{"experts_per_token": 1, "d_shared_expert": 0, "moe_layers": [0, 1, 2, 3, 4, 5, 6, 7, 8, 9, 10, 11, 12], "router_score": "sigmoid", "routed_scale": 2.0, "balance_loss": 0.0111, "balance_bias": false, "norm": "rmsnorm", "optimizer": "muon_variant", "lr": 0.00477, "steps": 9025, "dataset": "wikipedia_en"}
Below are experts of layer 3 (counted from 0) of a mixture-of-experts language model. Rows are named router (the router's row for the expert), up (a neuron's input weights, with its number), down (a neuron's output weights, with its number) and show model dimensions 0-255. Each number is 128 + 24 x the weight over its row's rms, rounded and kept within 0 to 255. Numbers have three digits each.
After each expert's rows: a language model's description of what the expert responds to; "comes before" lists some tokens at least twice as common just after its tokens as in all text. This comes from a sample of Wikipedia text that the model never trained on. Tokens count by the router's weight.

# expert 11
router:148161134154145127142113123121107104154139102120107146138144166128155120131141090137147152091096144110141098123140160188095114086085115143092138142101082127141091120150076073131146119133111085139085097113101168143160114139139134125119100082194077102125149147127080088125101133115141114129150152084160152133087168153112116143144129127089125155115108112125146132127128103108119075119123133182125171115130135138117082120154135152113109147129160181112151147120165152130116116100129106139117126128162129087106124076134094185135139125140128107128130073122127145108135129134100117141085149099161097166073119130123094132097108120134143121154114119136111104113128138097100135112135149142171121111156148112136112133153141134123128130098116116150097136127101108175084139127091135
up0:101115146143161152123148120139121083148163114136120133151153109165112139113122122102185134115116131165107178145123175121149132167128094129137156106127127073172144137116145140120140139177157148174123153118114138157119096136132121128126115117109140154114117104117109123148109141141177076109123143127155139157114115096116142157135114088132093135118088156169138126115123153102114139161078089148135144133147154077127111140156110072102143125118163160116165145112137092135110107133109130104172163158135174148112063138113117089142127121096120134127122111136171126105090091150104129122128149146117136144111096133118156136126124135126101124132123138135154137114172102131120130110159160075170184144129101140133166155144178160166143104070130115105134138135160089096139155167126101
down0:132129077126092105110121136110142154113140118145122116153124103157137100111131139107139104053132152133133139125136123161124162162072133156116102137127116076124139149106123165166160146107140101132126176161111116131137119125159127137149125137121150109099124143158118145155149143125122146144086145180179123102145131115123122071164177122144077120151154182123151121130111151087115126159126111124137116134146104157105129119116132150122101143098153142143089163111151139127177149128151145139102147088175117135115109134139100154129145154131166112119090126169117148133075142132142122122173105121151089158109168174130133132140093136099150127166120099149140103112117122150068111109126164105164140116113151140100123140123085090089135123133147098136169142125106082092138149068134141
What it handles: List and table connectors. Line-initial dashes in bullet lists, table pipes starting rows, and conjunctions joining names or items, such as and, or, &.
comes before: " ", " •", " Born", " Siege", " List", " P"

# expert 13
router:135162140149122104110135135128139106187103154143111126150105105142125138099138115147094114120096110118130111086125125134095102093088142136112144158109129147116129130152159156120126125098099112098132122172100153192136093126113144098160120114143125139156141104096135102143128115104162114148103133073143158171109132115086119128129060109105114148095106165162115159170111096103132133154101136155148143133130137136136133149115151135110154109053143178149121155129122163120128119158125146134087185117119110114112087069140118185083145121117170153123113125114144115126132149115141140113150124126137133146093105139102119152128122109143098188110120109144123120131127153148162157078144156099131129118144095077142098132131165132141101145117135111171161161115126151161140162067136121
up2:116129128111128125167150098119132119070106108147118104118118135142127102122134125134147080095136135114091149118139111159131147139133170118119144090101109119111149113113099160161206098118107094109125095156192111121109066142121111128141065134135108082099114121133166109082139130140095142115104126107119175173140141161139139152106147149163119141156160108148086115139121106140160096110151156125103131110139155120166136091174161164130165135120111129110113130115118098121123144105104100123152125168090128162120144094111126147158108168139102136100122127112135143129094141146129120139144125125168135130168139132119114085153104101106091169094095142170117137131107143136139099109099107167134130146142146158112097094088111178128166158141144103117168114098113159129150145153114099
down2:142155132110139121123123120115152157102123151157100124134140103118135128125154139107198149142130097135140109122132088085134120117082170154114103145099139107109125144128086111143115100087147151102136148120123108128120192140166117130154126113130137157110167125149108138137142135110113075082129129128111072129184104116161121110106087148178095130158136128181111132159161093110121124159135155121158132103112132064115101140094100126133085137080178170109108127122160146123125159142134119102127142145139126107108128125129111127134111113121127111128095178143063147153126092114123153123113133158131108172164112161099114187106123140177177089121121149154161130114171156117137175110113117122133159122091118109117124139132114145165106114174154101122137132104151113128120122141104125
What it handles: Sentence-end line breaks, headings. Line breaks after a finished sentence or table row, section heading markers like == and ===, table divider rows, and the article an.
comes before: "\n", "-", "|", " American", "The", "   "

# expert 21
router:136162115139126086132112141131115126173094149147090103130127102131100139128103105147099163121140103166128075106131157139107134124095150156103109111135134113110125162116109113105158112057126096113084120151069118167144091127126121087160105115125121124118154118088095134139135109152080124157103143068139096130097134165093093133156139134106123127139191151149125148135115120115116100146116116110115134115074151150120133134120124143131154128120084165124081169104166148110134114154144125109137154085112138110111135102133125135141191102085125089131086127085112121121156135161103099127097091112147107140119153128075112160144123118137120101124102101129112125090143147136149152088134115124146142114140135102166116099105150123133124169130126092165108129104087127149175131127088093
up1:125073105163132166092152129145115129151118121171163087146151138101114142163106131134169142095100127132149167126120123089152174133107147110096158113109123151118112157101148091092135137148169130128134158154174133118124088152160124130122103115125108134120118142116127137116105138150151120163106125155147152108116132155119131101132088176108116165091124113093143138164155145142123185131146147133157118120151100144138102109151074140114081085158091176151103127157157091163124150132153102120121139156167156126122133125084110089154127139101146132105110114132119138140109135105147148110137086104098117155120153133165079094101159154167142118089152147138139114102144116155169141132146117142161085127077142099122138116151120127118120153115144118152136149145136054106123091113117167
down1:114133137127130122152147105090119139152149160123157123142151125129103118117176119130114076129082183123087109118135120178108157132120150125138139161190111144170123140106086115111165111153118178104123123180126057111131122139179107109145101149136133151131091120123126135101123124135133172125131118130144116104111155079124165115151092145143142106112136208114112131134120136139135106128131155138142106138082117126154119098139131136131140132104118101117121118117141127149076102113117077092122104116116093163160127090106116181127139138160147119120137096114084107145084118182181148113148107130126128109134120094171133117120171106123114095144110136131137151086098111120080160150131134074109132147170151097136149128133115092132165129132141128114141105181141148157129123147121128
What it handles: Copulas and auxiliaries. Main and auxiliary verbs after a subject, such as is, was, were, has, been, especially in "X is a species" definitions.
comes before: " a", " the", " been", " an", " also", " not"

# expert 16
router:111178138134108082095131069170106109106126154158139092138103128105118146131105098171099157101129140125142133127114171143149127107137174145098153117138114170107129126140118118099148129149115102104137098187153162159159156169124102141141131102159077133118128131154176143126148150138181141126137095135150131131090124132130095111079105101100092159108113146114133173134070088102122126116131148128143109135119146147164147170126134158114108119115143154130096141093117094091162107137137115127118131130138146123094131084160082101095135134134106138112056106087125170113165123149114111116084129086149111129134131118110077130137139160130127129109086121127160127112151122137150117116125129137146136129143119150113139129110138127173118167134105110089095120128109131162171133137120061
up2:152132129155110153153079152119126133064134140097106114103117105098150118115114144148096122085134126136148116139102138139166121144132123126130094066144110161124157084129111161131133112090147150142143110099113134107149101075140092096121158155131132126155178147113164105141149148103148129085132122124145121098122112146117092117082163132159134144109103117112149136097099139116150099101087116138159082133135100125099171122127161130155143130129108098170164132112113130151103101112129134118132115123158121070139135122125131153114102164139109135121107115148135115152106131100082171126167143178148139138147094144114162109126130103117129149102130102168103189167164103140109164147134115113187137117134182090135157109113127148145139105114129140160068162155175130130136135138096160
down2:148137080092136142167163113138145116150122125101092105121145111133104128140173178101155143132122138127153130085143146181086100142093077119119137147126110103097150171160135145118096131104145139110129103156126116115138110169121161112098136138170113140135147138129110140123129142117108120175078118102126095100120150145160093144152165105136125129122106129128097084123126110166196143161081106100123170138120097154150164099144130135119123151102158117123103165163155148166135143143139110138132122129173106167122122097110172093148145102128120166082142128144127143108103150119153164107132154099122145141100120152117125113126113080135118121064090097145123164127163073122113169141130107137132069135141133135093134135149165129114137130102084135123145157150116139101115121140094146
What it handles: Year endings, time words. Last digit of a year after In 20 or in citations, time nouns like time, years, then, and clause-ending commas.
comes before: ",", "–", ")", " |", ".", " he"

# expert 15
router:108147137140114108120108114190100114163113124134103143115108117134134143125135088161082131079147111107113109090145161144134113109097163113099121141116125126113135135117123096099125081091088098135127154119118115139149139130079112122137092119138114122107137146137112119160143105121126124150116092069140104127068164107091149107132110080115123167103133129115136156143101087119091098170134106175154156126152126085143096163123141141144133157090118127112108147104131157106142143131139093132091142045095100098119130074126129192117136114097147108118135092092133143152116122120140108118154101128115136131054114130138081163107105124132124137165145129109119112127122160142119156112132105176143122134174134092132095081118139134114112151122124108147143154089110121159114146101099143
up1:139101111136138142118125120088130140110131168126128178115130087120087167164208120096129158111129118148146143105111137128174125137146110150111117137132086110151122167116138117135088147119110157148114135120129117131141124114083129101129145136126153138088160128141126128149096167057117126175136130138161133138115183125155152115109166167074108111117144118148148140145144102117155156092147091125139140125098124097115172117126159130099127066160129162156163133154132145117119116148117115160146170086116099148128120113097192137130162154103155127131121124117150158182119120142143131159108111136116144117093113115180111116130130161129115161106089103078104106115081127084134103144164147122160135146161149138155129120083141122143129115124152145102146085099132161133119122156105142
down1:134093126134175143095185127113134180092118183176118159120141093108168153172177139101146132120147133150115105105099147112170138115124110165167111140142053119161143125148118128098123150135128146152138108123133099165091116123113147127099146150120113103087145123099135155107118119153172097125132101127137117103118138124117131102075172153099108150145128136126129116099155137116142162124162112146134132117092093160106095096129159119135121070176129118103156080124092116109148112152164120136144157133094084136137148130121151136139109083133114137129095075118098115127132137104095113084131128112141136108103111093152138152145165147131151124061124102145112101125132125107137116118148160085127152131132152127142146174135152096154115103132091134163132106127109159152147143134121102
What it handles: Table cell separators. Pipe separators between cells inside table rows, especially after numbers or short entries, plus semicolons closing list items.
comes before: " ", "\n", " —", " +", " −", " %"

# expert 10
router:138153083156092111116156109127113134130127151142101134152133157126116132143122133107119114119161151138101092134168157142106100091131115117104130117123096148111145133118122134109128092140118096090106111150146145116115120130135147111121126092162075088109117122160130116180110113161160141115144109091150141138124148174102100089112144124115073163138153132123134144132132075110135126130110129169158138129095107103112136153109170159147127114116114174142138127074118109069160103150073110098065124115114137124133132081137105143122157132141120121113099117123109141142170096116136077148123096101178104154108152124101106118139133096121122179137094142154111115113132124121085168124160143128154165113090100132136117108135111093127136228092142106121139125089100153164116139134126134
up1:102045109151170126164126163161166130135122106086126159162134180140160109183171113101094098116112151141102134164104127127143115158101124140171097130086116110130088139138140105092146154141133129131118118115139079145134107153088147121155094168116129104121138182167156137142115095111153131127144152104128163091163086131133116115105137153177096123093148104132144154079112136140141107094100147105131119115111140109095147105155143137123119137160129117111122106135146137106136118113122127097138104107111126104122141127112139151149122108116186094122060125129119146078116125117113194125157101127117142118174141136116132115128100112135116112129127147139104156106099123135133134124125121115068144140112110140097146117138145126140177166075166161110128156169152139125131126148148140
down1:121094143144102115151124084108108178151110104137120114188150095080122110118184138109141147085128129151106182136118106102098137126152118109195126182107124180174097103131130128137157102113127126143083116137117129137141137192132116114133150107135087125124168121132146146137108138134107153135154105102117138138150095165131139069127128147107113091152132133157142116085121174146152137113119151110136136098066170145100099131122122132131129108125151126141099158105124139079090113173102105121112074112116127100132108149166100143131093161141107102104114104139091141146111122142125149133148150118112136091135121135130094123132095122125117153105148169133138110138096119135145125161147075091128122115102154119094149105154118125111124101088126153146182105142116153146131110091140094
What it handles: Date digits and months. Digits inside dates and years plus month names, such as the 9 in 1919, August, and day numbers.
comes before: "9", "0", "8", "1", " ", "2"

# expert 4
router:102157123148135118130122116140117186150114137111134157167090077146153145121156103141115151132097088122119120123073134174159074118133118124124093172084109132109101125137137105148131138083095111125112115131078154164137137145159166134167126170151115161117178155088120151111143082122123123135127119123116164129118099105128128121130140089147114156139139108163129118148096114133107093104123149130133137113133130129132094140130156142126132156135109115142085146121148139137131140124118071097150164091171117071111138081086115129098141107084119096134131079087167103083152122109096110114094125110136097139090143104132087170116123142184104135120120128166131135102120129160171114098124157134137142161168148106155149125115139104158152107112130111159107138150114121164128118145083117
up2:097099148165109105155104141107111139121137142147179105138123114085125122079148124097095106159110080168137124082132117096078142079130123168138158115153157108131115102101135139134137150108131099092147108157132131133155132116135106065139132111148167119099128165121134132125180152112115144121155142159159115120108135137124131112105138130126089104142158160151107145119097118098126135124117115128157101140122087101131152141147120116148142102139128109149115091175103087141119122112121061133124113143126130119134148087119134106122101143153095127154147126117166101114145144132110182110117124121152137090157164103156145189133070128151141109103120098127165169087109108104139129167167121153130129096128104132102123151084120121146154129122094124163145090152138149136135178189091152
down2:126084145129133162089098126089096108118119127125148100129108097106104106174161135104137099102159107095119131106216102148101168111153144126148129079143140121105155148149138114117112173086113115096150160135126109128083127143142109084105115143124099136121124120113122160160164138119142088130164119144126125110143138142120147092140150165159122120151153115149131173126173126080134130159112132127169120129116158111127104165172120138130136113121109129145120108133103187123111110116135124136129148120087107112118074163148128128125143142148125152098157092141077104095082148147149166133120120144145066115130131133111173135155130117122103116130117105114116149113087145102138133168137172175145159117148152150112087171102075095141097105106166112147127119117116117155130126159129136
What it handles: Space before numbers. Bare space tokens in tables and dates, usually right after a pipe or colon and before a number.
comes before: "1", "2", "3", " |", "4", "5"

# expert 19
router:129086092163100111105149134155111162145074156139123114134092151130107114166140131137123154121115173148137129131108156165139113134109120141136137105154131120129139137106094110111142096091105124116152120114130157177124102133141145125171123133161094143137148121153115137140151088159141138102109160117170167117125117136071163119103155107155154150131103140123119143144117139156125149133084163125143157056077163126136132114096166135109174143154137147142106189127142137126167094095091059127131178088161126092087098113129095146161122133115126125112102144117099130156166078117155106136095140114164135156098140106121125138095147117113143144151125136109117141106123134115112144157133101113139149105137077056117128105164143151145160137119142070116141139132136139131123128120126096
up2:095091165123143154143124150125161130106098136134112160127085119119182119081103120100145111127167153125148145146086156141095139125076101137119159141119077160160131141145119109131120133099124127132141140157152152181109110092147118093167073100147071127105116107113144110101187130142119071127093104148138186108112133101148084117133126121124127127126102171148110103124122165098171124149138168088147162119087091134130091114156110137137141103108168097116153119142123133131116122163122127117150130160088128131133110137117113126112143120121123129132122134150135163123169131119120137142161142152139133138124114079069116137129136136129122124084214107144112151117105114125086145115118111142140130062121168162104165133118137122098133132140140154163134142134125134123149119170114112
down2:158117105145116103153134104166121150109101113108161133156161122145129119134128124129083121108104168164116177094127103077181139163141113175143120119161112171137133158154161174132137144123148074132122176109103130116103137128131157129124153166168070154130091164177100144140161153114114124122124160090102155119154153135151095125156098161140155122059107115107115130102129140133167130129099129104133128109119104101114107146143166151134130102118112145100118069162133141114119122145142145160137121114127134115096115126072112175154139142101127129113125103122152139129154146171097140083108171142135132100189138130125114180101130130118133104139137101119133133107112156129134135142101113178136143126110099124126121154094118095129155138138167128147140164151119155067139150121112129
What it handles: Digits in numbers. Single digits inside numbers such as coordinates, model designations, scores and dates, as in AK-47, U-96, 12–9.
comes before: "0", "9", " |", "5", "8", "6"